config.yaml
n_layer: 14
d_model: 160
n_experts: 32
experts_per_token: 2
d_expert: 128
d_shared_expert: 128
activation: "swiglu"
moe_layers: [0, 1, 2, 3, 4, 5, 6, 7, 8, 9, 10, 11, 12, 13]
router_score: "softmax"
normalize_top_k: true
routed_scale: 1.0
balance_loss: 0.00168
balance_bias: true
router_z_loss: 0.001
init_std_router: 0.00925
lr_router: 0.00142
vocab_size: 8192
norm: "rmsnorm"
norm_eps: 1e-05
tie_embeddings: true
optimizer: "muon_variant"
lr: 0.00773
beta1: 0.95
batch_tokens: [65536, 131072, 262144]
seq_len: 256
train_tokens: 512000000
steps: 4089
dataset: "wikipedia_en"
Below are experts of layer 3 (counted from 0) of a mixture-of-experts language model. Rows are named router (the router's row for the expert), gate (a neuron's input weights, with its number), up (a neuron's input weights, with its number) and show model dimensions 0-79. Each number is 200 + 40 x the weight over its row's rms, rounded and kept within 0 to 999.
After each expert's rows: a language model's description of what the expert responds to; "mostly gets" lists some tokens that are sent to it at least half of the time. This comes from a sample of Wikipedia text that the model never trained on.

# expert 28
router,196,223,234,243,211,182,196,216,178,172,152,138,143,264,251,165,198,172,192,211,161,211,153,183,178,148,112,230,171,262,204,171,213,159,201,244,217,148,192,271,223,206,191,248,255,254,186,207,267,301,173,224,177,182,260,252,193,294,195,203,192,272,254,183,323,220,157,192,181,171,223,142,257,224,185,201,205,193,170,199
gate0,234,201,213,195,205,204,195,233,166,208,198,190,217,177,232,205,240,199,230,213,196,126,153,237,200,223,206,193,166,186,250,216,234,243,168,164,186,192,238,240,243,204,179,158,210,208,168,191,178,215,187,279,223,192,275,189,229,257,253,146,258,215,187,198,243,156,151,208,168,188,182,90,133,220,186,212,234,133,237,250
up0,202,188,189,187,153,212,222,243,184,212,182,164,217,191,213,198,125,188,158,222,162,242,282,166,198,304,182,148,183,234,240,237,169,282,209,157,211,170,137,171,231,234,242,307,242,156,185,231,288,169,182,183,182,133,190,167,224,176,205,233,192,201,145,195,217,262,184,229,227,238,209,184,264,211,225,137,188,124,199,184
It responds to: Noun endings and section labels. Noun-forming endings like -ion, -ity, -ics, and label words in infoboxes and headings such as album, Family, League.
mostly gets: " album", " Film", " Awards", "Personal", " Votes", " Order"

# expert 20
router,192,193,177,261,235,209,249,264,196,210,106,155,205,312,241,180,253,203,162,118,151,183,172,189,205,149,169,216,208,183,179,190,220,104,188,190,173,233,206,242,206,297,205,262,219,199,194,141,258,233,255,163,183,185,234,233,234,237,175,217,164,222,214,140,197,263,265,240,201,198,177,183,183,199,143,206,170,154,133,234
gate2,107,214,161,144,222,198,207,211,125,215,189,264,127,260,218,167,187,206,131,115,197,221,168,150,196,154,210,210,220,246,209,223,262,259,205,240,254,222,195,225,209,221,262,158,224,150,213,266,168,159,212,142,194,152,186,204,215,214,277,292,194,153,239,134,183,226,160,153,198,162,188,254,243,173,258,240,167,159,135,149
up2,239,187,171,187,174,103,212,178,206,150,193,240,253,185,276,127,216,253,219,148,213,227,242,279,241,189,181,187,210,188,142,168,217,188,169,222,242,216,139,226,243,191,208,254,179,191,259,202,189,254,185,269,230,195,154,233,210,236,163,290,143,219,250,162,206,128,234,137,147,166,150,189,229,179,202,153,185,153,157,202
It responds to: Commas, brackets, foreign script. Commas and closing brackets after names and dates, plus bytes of non-Latin scripts like Thai, Chinese, Cyrillic and Arabic.
mostly gets: ")", "),", ","

# expert 12
router,205,212,220,182,166,198,216,191,228,129,94,175,165,208,268,151,208,281,221,149,181,192,209,181,222,206,163,233,141,146,204,209,149,191,203,146,150,279,201,207,247,286,188,174,231,168,160,140,292,280,223,179,191,182,198,225,262,179,177,146,242,202,191,210,224,203,191,204,165,188,224,140,166,233,177,266,149,169,212,244
gate0,280,219,158,212,195,255,121,190,246,214,130,154,217,157,225,147,136,155,218,261,260,209,173,205,212,183,181,210,135,196,169,267,195,182,213,195,171,217,225,187,204,201,182,188,189,204,185,156,189,247,166,137,251,177,284,183,227,139,212,216,192,281,154,232,156,252,206,183,227,214,253,168,154,228,185,172,249,139,204,251
up0,236,203,162,191,197,151,122,231,193,248,152,145,211,186,216,131,123,203,215,213,241,220,199,178,246,212,144,234,167,192,191,236,199,174,209,194,198,179,231,131,194,253,143,153,190,197,182,184,195,257,153,207,243,168,306,210,201,97,197,186,244,250,180,235,228,184,223,183,200,154,197,225,150,200,202,148,276,172,212,228
It responds to: Verbs after subjects. Auxiliary and main verbs right after a subject, such as was, is, were, has, had, also, died, helped.
mostly gets: " was", " is", " were", " are", " has", " had"

# expert 27
router,185,245,176,265,167,255,180,246,206,212,156,209,111,226,226,170,240,215,135,223,181,258,243,189,225,134,167,158,160,183,149,198,175,115,127,187,180,195,227,188,272,180,176,224,174,230,143,170,252,264,276,164,136,184,250,266,237,241,185,179,237,252,194,160,220,200,198,208,136,159,238,179,206,159,159,224,152,138,171,207
gate0,209,235,202,206,135,227,186,247,196,168,239,189,117,257,241,149,140,209,163,218,213,219,233,184,137,115,216,232,157,109,238,168,195,147,171,256,230,193,275,195,243,202,157,245,146,165,158,245,241,240,265,278,152,211,270,223,199,247,159,189,179,217,180,120,231,230,223,203,179,247,218,210,225,261,168,175,202,258,188,223
up0,218,142,252,249,167,110,193,327,225,202,205,160,123,234,154,99,212,180,198,237,188,212,212,112,173,183,184,121,177,171,174,208,207,151,178,225,221,198,329,196,205,219,209,181,121,222,169,238,244,185,203,200,129,177,270,266,222,213,230,173,161,244,210,176,218,252,183,197,243,257,194,214,146,171,230,203,220,176,219,186
It responds to: Vowel-ending name pieces. Vowel-heavy final pieces of foreign names and places, such as ui in Tsim Sha Tsui, ia, uma, ić, ū.
mostly gets: "ou", "ai", "u", "ara", "ana", "na"

# expert 8
router,189,302,181,240,239,207,179,212,229,130,129,161,105,239,242,194,192,160,152,165,137,211,214,179,241,165,163,211,189,177,204,220,189,190,231,236,180,187,179,179,212,220,209,235,241,223,171,161,258,191,148,232,175,204,181,249,242,224,164,210,178,190,194,153,198,206,213,105,213,161,235,132,184,201,196,210,224,86,173,283
gate0,203,214,226,222,112,190,195,139,168,159,139,215,209,192,163,214,202,210,122,129,121,151,193,200,167,235,161,213,212,168,144,188,182,199,191,237,188,234,156,170,262,232,231,234,199,130,137,218,247,190,154,169,179,193,190,233,237,231,187,217,233,198,218,94,139,172,257,144,196,203,176,144,224,137,190,140,203,168,206,212
up0,187,199,200,259,170,166,314,144,226,186,169,164,166,242,190,240,215,227,212,149,243,261,169,209,175,182,224,177,223,235,155,278,147,245,178,177,228,255,242,255,223,267,121,231,203,170,213,193,237,195,238,245,194,99,224,185,162,167,246,140,256,229,163,162,219,206,149,187,269,138,204,153,207,146,92,193,184,213,243,189
It responds to: Numbers in tables. Space-prefixed numbers in tables, scores, dates and statistics, such as 17 May, 1991, vote counts after pipes.
mostly gets: " ", " 2", " 0", " 3", " 6", " 1"

# expert 1
router,206,221,193,304,266,148,197,217,238,184,205,188,188,244,202,162,219,209,238,167,109,221,153,140,267,235,180,221,172,211,200,195,203,161,136,201,212,217,153,214,178,196,223,235,216,200,181,126,251,222,223,246,156,213,200,228,226,171,204,97,227,134,241,141,242,254,206,178,181,139,266,149,204,155,154,202,201,171,158,262
gate0,211,251,152,199,193,170,192,213,177,217,174,163,177,189,241,217,199,230,254,191,150,224,206,181,249,244,241,214,194,196,239,192,209,205,213,205,276,214,179,237,305,221,235,149,157,251,213,142,220,141,202,245,189,200,127,222,260,182,275,138,165,212,180,203,228,245,180,183,172,114,172,180,202,166,193,202,173,115,204,206
up0,239,200,242,213,186,234,227,229,242,209,224,150,238,228,182,195,255,227,259,164,192,163,226,189,164,262,182,174,193,156,262,160,108,132,226,214,142,130,249,256,273,233,217,223,184,243,228,178,220,85,199,219,206,92,190,246,184,211,256,228,205,209,121,154,237,290,158,201,231,112,197,195,204,180,181,235,158,228,166,211
It responds to: Mid-word consonant fragments. Short syllable pieces inside proper names and rare words, after a capital onset, such as F-ug-itive, M-ers-in, g-ull.
mostly gets: "eg", "amp", "amb", "ug", "arg", "enn"

# expert 15
router,260,158,167,186,219,204,197,202,220,150,134,207,186,202,222,165,209,265,232,231,180,216,196,114,258,179,204,235,153,188,155,230,189,165,193,188,231,261,147,200,228,187,212,274,230,291,216,171,236,184,162,207,195,250,221,227,294,210,163,181,232,216,252,127,218,214,191,192,134,226,259,199,210,196,119,267,208,130,180,273
gate0,175,200,201,156,236,240,107,205,273,190,159,254,192,187,214,180,193,235,219,232,197,297,109,262,236,166,178,163,136,173,204,267,202,167,213,157,177,208,234,195,191,187,243,165,148,161,219,222,238,246,131,159,187,228,250,191,199,204,152,212,261,168,165,188,240,111,154,201,152,217,199,223,233,194,214,256,203,117,149,205
up0,136,184,126,168,198,147,227,217,199,188,185,168,151,237,211,220,159,204,208,177,193,117,199,195,198,224,269,221,242,222,182,179,131,163,156,219,201,268,195,231,291,168,179,228,190,224,140,201,219,171,204,185,170,155,101,207,194,183,265,203,199,222,212,206,160,181,198,254,256,242,152,166,228,191,222,158,149,302,229,151
It responds to: Headings and subject pronouns. Section heading markers == and === at line starts, plus subject pronouns he, she, they beginning sentences.
mostly gets: "==", "===", " he", " be", " h", " ="

# expert 13
router,233,228,129,192,218,248,165,193,287,151,108,161,212,231,187,154,305,155,169,199,169,205,197,215,170,175,137,189,175,145,215,196,219,126,177,228,211,191,165,225,277,315,208,222,201,208,192,215,225,254,189,160,195,202,240,224,226,208,233,148,199,145,241,153,187,171,220,151,149,189,288,121,200,156,185,237,201,178,171,311
gate0,197,174,197,191,162,226,220,187,266,207,144,143,217,181,213,238,171,206,264,219,131,234,182,264,111,231,198,170,119,210,158,184,199,202,167,219,167,192,229,205,172,263,143,276,170,180,195,191,204,246,211,210,177,191,197,287,187,245,234,256,213,175,188,208,189,266,203,206,224,179,190,149,263,179,172,173,186,253,177,227
up0,129,158,295,232,192,194,137,244,226,209,266,162,177,218,175,201,203,234,232,256,138,223,207,242,214,185,214,219,199,282,197,156,235,254,164,192,252,193,190,179,135,234,121,184,241,238,229,173,159,186,155,236,174,192,113,118,174,172,156,185,278,139,228,216,202,183,189,213,226,181,184,171,226,190,165,178,182,243,185,237
It responds to: Sentence-ending punctuation. Periods ending sentences, closing quotes and apostrophes, and the word to, as in SUV., Vol., d'art.
mostly gets: ".", " to", ").", "'", "\".", ".\""

# expert 23
router,303,262,247,201,236,262,210,209,252,130,149,176,191,232,209,170,251,299,164,220,190,206,206,157,245,189,157,164,195,195,195,191,264,148,208,223,158,225,183,181,228,217,91,259,231,233,174,153,237,231,200,220,165,201,184,207,205,227,221,194,273,232,201,149,221,214,192,150,220,195,220,126,169,271,168,260,287,165,176,292
gate2,161,187,188,190,217,203,213,133,157,168,204,241,212,147,180,231,240,179,197,196,250,227,197,211,180,185,237,222,180,245,237,143,252,180,204,115,119,210,217,194,203,211,207,205,216,284,187,212,220,199,218,219,136,254,168,289,255,258,214,190,240,291,220,246,199,242,155,118,199,219,248,214,246,240,227,212,269,215,125,204
up2,204,228,201,168,162,261,178,211,241,137,199,211,146,143,226,182,181,225,212,236,191,233,206,255,141,84,121,155,224,187,179,128,187,192,263,190,225,219,165,188,219,199,215,171,262,147,252,251,187,180,192,275,117,165,166,175,200,165,212,229,181,296,236,190,271,200,210,185,259,138,217,231,126,192,240,183,200,191,270,227
It responds to: Event and time nouns. Nouns of time, events and activity after the or his, such as season, year, time, election, career, victory, appearances.
mostly gets: " time", " season", " years", " place", " game", " year"

# expert 9
router,149,211,178,172,210,208,209,175,220,188,168,161,140,231,226,160,257,174,240,199,86,260,197,220,237,211,162,222,121,213,179,218,178,132,132,239,201,204,225,176,251,212,172,240,213,186,193,207,222,191,287,149,187,248,218,261,261,217,230,230,222,258,209,100,164,229,246,197,229,155,225,137,206,206,231,208,139,214,186,237
gate0,190,224,138,160,210,136,187,227,230,233,255,236,138,200,227,186,223,271,189,239,191,188,243,183,181,175,165,177,153,253,205,231,217,236,187,222,209,159,217,226,222,270,120,175,245,131,172,154,223,135,288,230,210,200,235,298,254,253,163,226,129,249,304,228,234,213,192,201,189,203,215,189,213,184,229,218,155,166,148,191
up0,211,187,235,194,179,245,192,213,172,167,190,249,252,150,135,182,185,170,225,148,206,156,209,237,205,251,240,249,184,278,217,247,283,238,248,229,199,187,241,266,197,230,126,258,140,151,309,287,186,189,187,208,221,124,205,226,272,270,197,199,228,217,171,237,166,208,193,220,184,236,207,82,164,224,180,185,215,148,170,202
It responds to: Mid-name two-letter pieces. Short vowel-consonant pieces such as in, ar, ad, ot inside foreign names and surnames, often after a single capital like K, V, Ch.
mostly gets: "ad", "in", "ot", "ar", "id", "od"

# expert 24
router,227,208,209,211,185,191,145,193,258,100,187,192,164,261,214,201,187,192,199,191,96,163,179,129,216,171,212,194,136,160,158,205,204,123,248,206,231,253,185,185,217,246,164,282,244,216,201,178,221,211,224,149,182,186,181,194,185,236,156,212,193,231,208,100,237,163,252,188,197,209,220,211,251,155,150,192,198,66,155,271
gate0,161,225,201,248,140,212,131,186,148,283,208,217,246,190,205,261,116,244,200,278,199,217,115,131,186,247,223,199,195,191,184,249,213,200,143,232,209,244,112,233,265,190,215,247,189,251,229,243,170,201,249,176,217,166,225,233,164,205,193,247,218,167,238,117,218,200,220,249,239,204,172,142,172,133,185,242,227,249,184,195
up0,207,202,239,188,127,138,205,197,225,239,210,193,218,297,170,235,193,201,136,183,227,129,272,228,213,271,176,196,125,171,180,164,212,200,267,180,173,186,253,199,110,197,173,255,164,212,191,177,181,267,268,137,205,235,208,140,257,151,231,141,114,210,171,206,253,238,190,192,148,277,111,258,197,261,224,215,167,239,191,258
It responds to: Single capital initials. A lone capital letter beginning a name or word, split from its rest, such as C(oventry), H(onda), B(ub), L(ock).
mostly gets: " L", " C", " H", " T", " F", " G"

# expert 25
router,185,205,180,249,233,204,179,257,227,204,97,115,161,226,216,176,209,195,177,166,141,205,245,172,258,168,179,209,176,168,185,198,183,155,175,224,193,277,201,212,233,306,115,200,218,249,214,142,265,233,218,176,200,159,151,248,187,216,184,132,225,306,222,222,248,178,202,225,176,185,298,118,217,196,224,215,168,200,195,238
gate0,194,194,112,175,224,205,137,114,238,215,208,286,211,278,175,221,188,233,166,171,180,189,178,178,204,148,300,233,250,258,165,212,132,254,263,258,160,219,187,232,154,254,188,209,244,204,269,173,227,230,192,184,217,209,270,247,231,249,122,219,177,272,195,161,147,156,174,156,193,196,231,209,209,235,214,139,172,209,190,201
up0,172,194,138,217,175,140,222,216,217,170,178,284,259,196,126,177,141,172,197,135,194,119,197,165,230,192,312,281,259,214,195,187,134,155,239,241,115,193,210,170,232,218,262,213,175,218,237,171,207,172,219,223,235,241,229,203,242,220,165,192,191,171,141,223,195,168,143,179,188,207,272,185,232,216,162,205,239,184,152,203
It responds to: Line breaks and table pipes. Newline characters and table pipe symbols at line and row boundaries in lists, taxonomy boxes and tables.
mostly gets: "\n", "|", "\n ", "\n\n", " Binomial", " *"

# expert 14
router,216,224,122,198,301,209,194,213,251,138,171,183,177,259,176,177,237,237,224,165,166,253,172,166,239,191,204,230,205,142,213,151,192,206,184,201,184,216,187,176,254,162,213,245,214,202,190,161,256,268,189,203,99,191,203,209,286,202,177,218,175,214,208,170,267,190,147,209,190,160,226,170,214,171,240,245,238,159,175,239
gate0,216,221,204,240,246,157,148,151,164,216,216,177,194,171,219,195,231,224,141,258,177,163,233,214,168,241,241,249,241,155,193,168,204,184,207,143,241,194,188,190,164,233,216,217,268,176,204,203,255,263,101,208,136,152,227,183,174,174,247,214,201,146,292,143,152,234,227,262,133,167,174,241,294,223,246,208,263,139,121,164
up0,245,136,246,194,257,170,176,183,72,236,197,183,208,153,222,238,212,233,236,185,260,237,247,185,186,154,240,175,178,164,189,186,233,136,236,194,197,245,194,200,172,254,154,288,249,259,224,181,218,171,173,280,101,179,199,240,226,170,188,176,129,158,263,172,157,196,155,152,246,165,166,237,175,238,141,182,250,165,171,208
It responds to: Generic nouns, pronouns. Common nouns after the or a, such as form, family, species, brand, and object pronouns him and them.
mostly gets: " m", " him", " them", " family", " known", " species"

# expert 19
router,172,232,249,232,177,249,234,229,193,126,89,166,192,279,209,171,204,197,142,122,172,182,235,226,274,133,180,209,154,200,165,185,156,193,169,204,157,157,200,231,308,172,132,231,242,172,190,204,222,205,191,129,172,160,208,233,258,231,182,175,165,233,234,177,300,210,205,201,204,166,243,200,201,170,149,222,160,167,220,238
gate0,247,260,171,256,154,181,181,217,206,209,184,198,110,145,144,272,251,183,249,231,249,157,178,189,189,243,131,234,189,212,134,178,195,306,213,163,131,208,219,156,241,181,201,265,182,214,123,212,196,232,235,191,227,208,220,225,150,201,171,196,202,218,246,207,196,160,141,151,162,197,245,163,293,197,170,217,145,248,199,136
up0,256,202,217,231,199,221,169,244,253,175,165,192,207,103,234,227,234,233,226,204,184,201,182,228,200,157,247,228,257,146,128,196,213,180,219,204,282,203,230,194,213,210,156,217,212,165,192,146,295,173,221,173,256,174,174,183,250,157,145,167,217,156,270,262,211,210,196,185,252,238,198,221,133,230,171,213,270,249,146,264
It responds to: Conjunctions and list commas. Coordinating and linking words joining list items or clauses, such as and, or, but, which, who, while, and serial commas.
mostly gets: " and", " which", " /", " who", " or", " but"

# expert 18
router,214,185,212,197,237,204,207,200,258,128,135,117,173,215,189,166,229,174,195,149,174,178,199,119,189,227,147,189,194,266,107,196,168,164,174,194,190,159,208,199,232,297,184,188,241,273,170,190,229,233,225,184,181,208,195,213,228,196,161,221,217,212,198,127,230,158,193,228,219,181,186,122,178,194,219,245,162,204,197,282
gate0,158,273,223,223,167,151,209,244,229,143,265,173,173,188,203,159,224,225,168,217,178,121,143,217,137,225,178,169,207,189,156,232,188,206,130,238,191,208,262,241,210,199,155,208,256,188,249,281,253,124,166,166,194,215,152,176,169,243,257,182,212,250,250,217,152,179,245,148,158,215,161,162,271,208,239,221,165,224,172,255
up0,231,10,186,232,242,208,209,133,178,244,185,223,232,238,239,207,198,200,223,163,202,237,257,259,270,271,232,215,170,191,225,207,231,202,243,186,217,213,158,163,201,203,167,186,214,231,135,141,213,196,250,222,206,247,258,161,169,196,215,195,168,202,221,192,175,247,106,232,230,218,190,226,194,266,159,205,200,173,211,112
It responds to: Table cell separators. Pipe separators in wiki tables, plus colons and semicolons ending fields or list items, such as |, :, ;.
mostly gets: " |", ":", ";", ");", "):", " —;"

# expert 26
router,219,202,231,182,293,204,182,231,242,108,168,162,177,227,171,114,218,258,234,165,190,209,192,197,203,178,142,174,168,159,196,233,217,150,242,196,190,236,208,227,216,196,188,213,266,144,217,160,223,220,213,214,158,194,163,225,243,201,172,196,177,232,174,160,234,177,235,167,175,173,234,192,201,242,155,264,232,162,168,261
gate2,192,180,125,193,198,175,213,249,232,282,209,132,190,156,157,144,151,208,229,223,167,221,175,245,242,193,204,238,215,179,170,179,218,153,261,239,258,225,159,193,265,114,183,174,216,136,157,213,276,203,180,203,201,216,152,222,231,171,247,198,216,135,124,155,118,252,212,222,132,140,172,134,234,238,189,185,221,164,270,164
up2,214,206,267,202,223,194,173,159,127,168,142,213,215,226,222,240,208,239,182,176,184,181,246,198,161,195,173,91,165,225,172,187,217,231,150,206,144,177,190,159,175,265,239,213,171,237,260,195,162,248,203,259,205,266,242,164,123,309,154,191,166,268,246,186,268,182,198,193,287,242,184,217,113,159,190,138,170,196,194,261
It responds to: Word-initial pieces. Opening pieces of longer words after articles, such as am-ounts, ext-ension, dec-ades, inter-im, un-, con-, plus not.
mostly gets: " p", " not", " re", " l", " un", " Am"

# expert 29
router,252,214,152,176,224,183,190,229,260,234,149,213,177,178,221,179,231,228,282,207,180,238,158,229,167,177,209,246,191,219,159,226,203,182,146,134,174,179,196,194,218,252,157,176,227,254,173,148,245,201,236,175,160,258,253,214,252,156,173,116,233,197,277,222,257,205,180,207,170,79,177,170,215,236,182,226,244,215,185,210
gate0,229,207,237,136,205,169,206,218,186,193,213,231,163,160,184,237,241,224,193,167,70,220,198,217,259,258,251,130,204,187,218,172,250,221,193,200,166,234,172,195,225,164,133,158,204,218,205,132,238,180,143,175,244,176,151,208,142,208,271,157,267,168,270,242,237,138,252,150,258,225,229,220,205,261,133,198,246,217,246,157
up0,170,187,213,172,162,191,241,237,291,190,202,192,237,180,180,187,262,243,168,219,261,197,201,234,211,223,173,230,278,271,236,189,197,195,237,204,170,222,170,170,139,174,187,204,209,241,214,203,255,152,186,178,165,151,199,222,128,197,184,210,179,165,179,272,257,272,107,96,248,200,211,210,201,212,222,239,191,186,279,177
It responds to: Sentence openers, odd fragments. Capitalised sentence openers like In, On, However, After, There, plus word pieces after quotes or hyphens and LaTeX or URL symbols.
mostly gets: "On", " However", "In", " After", "See", " what"

# expert 31
router,219,211,219,179,203,237,199,232,255,122,111,131,131,221,234,183,271,207,184,176,92,261,189,125,169,195,182,221,191,161,170,203,173,199,253,157,236,213,165,211,222,229,178,185,194,239,218,124,225,191,224,169,166,161,292,280,235,161,167,200,181,266,189,163,230,276,201,101,183,186,240,169,182,208,155,227,192,184,178,220
gate0,262,196,254,148,215,187,176,208,230,178,244,294,148,224,197,148,178,247,169,221,195,157,101,184,260,211,166,225,256,179,190,200,206,188,244,219,167,215,182,231,174,196,159,265,106,178,212,159,216,209,112,211,246,282,259,256,197,188,180,254,191,190,257,178,222,210,158,248,249,233,211,235,204,135,202,250,186,216,232,267
up0,164,251,203,269,251,186,167,172,217,223,108,186,204,273,234,204,212,178,184,203,189,129,216,154,208,179,206,243,243,189,246,230,186,123,150,168,251,180,192,226,301,237,109,191,167,132,154,219,223,196,222,218,292,190,231,176,161,210,153,148,150,209,219,218,163,208,215,213,199,168,199,214,160,258,137,245,162,120,236,222
It responds to: Hyphens, dashes, parentheses. List-item hyphens at line starts, in-word hyphens, en dashes in ranges, and opening parentheses before numbers, as in four-year, (202 m).
mostly gets: " (", "–", "-", "/", "=", "("

# expert 7
router,147,245,228,238,233,253,219,157,274,182,195,182,166,241,235,197,226,291,187,208,135,194,246,196,150,178,163,203,138,238,151,183,189,158,189,141,161,275,230,244,205,280,124,253,194,168,169,228,216,253,250,217,171,175,175,268,247,204,156,208,265,209,235,124,219,157,200,217,93,223,242,129,236,214,127,177,257,179,162,235
gate0,246,232,225,190,209,255,156,174,196,149,168,216,208,179,176,230,200,184,194,185,170,171,216,214,210,279,255,232,197,237,185,199,244,115,134,238,208,227,161,201,207,202,216,205,220,190,188,231,204,183,201,165,231,187,196,240,261,231,129,227,266,277,166,196,216,202,149,167,158,198,247,157,203,226,227,110,308,220,131,217
up0,199,171,161,221,211,209,191,191,173,239,205,131,230,172,201,164,270,209,219,216,210,257,243,249,192,153,171,207,202,174,101,189,223,209,272,213,235,184,212,144,205,164,192,253,164,222,151,152,197,188,177,215,230,184,251,224,108,219,251,230,139,165,204,243,180,219,209,251,261,208,196,241,148,134,101,208,101,166,241,240
It responds to: Suffixes and word endings. Derivational endings and mid-word pieces such as -ly, -ic, -ized, -ated, and -if in lifestyle, forklifts, amplifier.
mostly gets: "if", "ted", "ized", "ised", "ly", "ending"

# expert 22
router,152,193,102,213,191,180,209,177,233,117,135,180,195,234,202,180,216,290,226,192,167,206,185,205,205,199,123,207,186,156,216,192,102,141,167,232,177,194,194,247,204,212,147,186,222,249,232,241,251,201,239,131,163,166,187,230,219,240,182,209,192,261,209,188,219,183,190,180,213,184,197,184,168,231,206,258,208,121,145,305
gate0,189,227,280,262,209,224,166,220,210,223,223,303,132,171,184,278,187,271,224,259,195,187,190,244,221,266,197,121,202,194,138,264,150,213,212,149,153,193,124,241,199,172,181,254,186,197,119,251,232,222,172,146,213,139,293,229,216,215,168,279,221,224,153,166,234,193,258,104,209,237,198,115,183,215,161,222,197,194,201,243
up0,289,242,157,181,148,203,176,256,160,169,144,177,195,191,157,252,155,245,164,230,178,182,192,218,204,165,212,175,238,275,213,231,167,189,222,203,188,219,245,133,224,209,208,260,310,230,214,229,188,197,179,170,210,219,173,245,304,211,224,160,120,179,116,233,201,131,175,181,148,205,128,178,212,197,124,227,201,151,183,268
It responds to: Articles and determiners. Determiners and possessives before a noun phrase, mostly the and a, plus The, 's, his, its, after prepositions.
mostly gets: " the", " a", "'s", " The", " his", "The"

# expert 16
router,152,219,219,265,268,221,170,306,247,142,200,144,169,207,297,201,220,162,196,95,206,176,212,140,221,185,138,183,155,177,177,127,158,191,172,130,189,254,141,216,218,238,182,189,180,245,222,150,277,227,227,218,182,181,185,261,269,234,187,211,175,214,204,196,192,225,207,216,201,182,243,151,225,204,162,191,212,171,117,263
gate2,209,249,162,213,226,150,167,196,201,241,168,196,175,285,189,141,225,168,210,167,203,178,294,214,232,174,202,200,156,268,145,103,170,142,211,198,248,185,188,177,271,215,173,193,263,178,212,134,195,177,230,215,194,163,229,190,159,119,218,211,192,246,136,305,234,218,188,223,149,208,227,183,246,285,222,201,224,169,133,186
up2,172,115,198,232,200,232,223,213,250,134,193,176,189,124,238,190,199,199,208,194,233,195,134,180,204,216,235,178,194,142,204,227,231,285,186,216,184,245,189,241,135,182,232,232,148,250,209,238,190,217,192,186,162,221,169,243,257,270,199,217,172,237,173,125,218,180,177,189,260,155,131,166,197,85,182,248,198,212,233,250
It responds to: Proper-name modifiers. Capitalized adjective-like words opening proper names, such as New, United, National, International, plus $ and coordinate markers in tables.
mostly gets: " New", " United", " $", " National", " US", " American"

# expert 21
router,260,185,200,172,209,241,201,191,246,233,184,194,186,221,217,191,278,231,181,104,162,201,152,196,287,134,224,187,189,237,176,172,162,208,148,216,155,223,208,271,217,236,133,277,226,212,201,190,255,249,228,174,190,260,193,254,189,235,214,182,241,213,222,186,180,242,239,118,226,191,234,157,201,205,200,207,227,163,208,222
gate0,175,241,169,221,219,282,231,172,211,291,234,235,237,188,209,256,184,250,155,164,90,202,212,148,247,224,236,251,105,276,154,195,226,270,282,226,214,160,242,222,223,189,219,240,252,214,212,185,197,204,281,195,184,153,177,199,229,231,216,228,181,168,206,201,127,187,219,183,255,198,131,189,174,210,141,208,169,193,209,188
up0,206,149,236,109,233,116,167,215,157,110,99,255,207,176,201,219,249,198,166,215,283,228,202,232,175,213,157,225,184,185,238,180,250,229,210,208,269,203,193,238,131,154,162,209,123,201,169,198,244,188,83,228,229,227,217,181,155,138,240,217,177,268,188,199,189,258,155,185,220,176,225,151,225,142,255,170,170,174,156,229
It responds to: Inner word endings. Later pieces of rare words in taxonomy, chemistry and names, such as rop, yl, rel, ro, ly.
mostly gets: " JPL", "rop", "oubles", "ool", "form", "rel"

# expert 5
router,241,176,214,209,242,168,185,205,217,215,220,130,180,221,269,129,216,222,154,159,181,244,172,146,240,186,174,204,177,170,130,217,219,132,124,208,124,218,194,199,205,316,122,242,225,208,173,194,198,202,227,145,207,168,267,192,210,217,129,166,162,239,203,140,204,262,213,130,151,181,315,161,217,194,172,182,213,173,197,232
gate2,220,189,269,259,148,239,194,155,167,216,134,180,179,178,170,158,191,187,190,193,203,202,169,175,148,203,158,125,152,217,278,135,269,176,179,154,187,153,248,250,274,212,193,201,258,244,232,211,197,166,158,212,233,282,188,225,211,180,224,158,159,210,242,196,189,151,238,219,244,250,232,252,143,203,178,144,262,242,223,193
up2,163,200,181,157,164,169,178,178,166,231,174,203,185,227,184,125,212,228,194,214,120,145,182,222,245,223,157,273,228,226,198,141,136,218,234,155,197,247,202,205,210,223,181,255,252,287,229,240,205,209,218,160,153,233,275,145,217,215,209,183,220,239,256,202,216,214,275,180,200,214,225,187,214,160,174,187,166,172,268,133
It responds to: Capital letters, digits. Single capital letters and digits starting codes, abbreviations or names after brackets or line breaks, such as D-A, DOT1, ABS, 5.
mostly gets: "L", "1", "5", "2", "D", "M"

# expert 4
router,221,183,235,146,190,145,190,230,217,101,167,186,187,199,225,197,245,205,224,174,110,229,139,218,169,195,145,168,204,234,238,147,153,17,209,175,179,245,213,236,210,213,138,238,281,196,203,189,240,198,209,206,202,181,251,274,185,196,202,175,184,223,161,140,225,190,249,222,208,194,254,187,203,272,147,173,197,143,201,226
gate0,149,163,234,179,281,190,259,173,212,201,74,156,210,223,177,220,244,191,206,167,205,266,208,168,186,179,190,159,198,224,199,257,217,271,147,169,229,282,134,285,158,227,225,162,209,197,245,203,260,141,197,159,177,189,172,191,214,290,218,234,295,153,200,173,215,177,150,161,192,186,215,178,235,206,139,267,196,282,144,187
up0,223,202,168,178,165,194,166,297,200,189,201,226,226,188,236,178,137,239,126,213,160,202,152,168,155,200,171,227,250,171,228,215,179,282,193,229,139,161,227,206,215,246,195,292,226,220,221,252,203,250,176,180,186,226,248,186,216,219,179,262,185,218,223,216,132,174,110,181,239,171,100,263,208,216,202,146,196,112,275,210
It responds to: Single-letter word pieces. Single letters or tiny fragments inside names and words, especially after a hyphen or accented letter, such as Ethe-l, fund-s, mater-n-al.
mostly gets: "b", "m", "n", "l", "c", "z"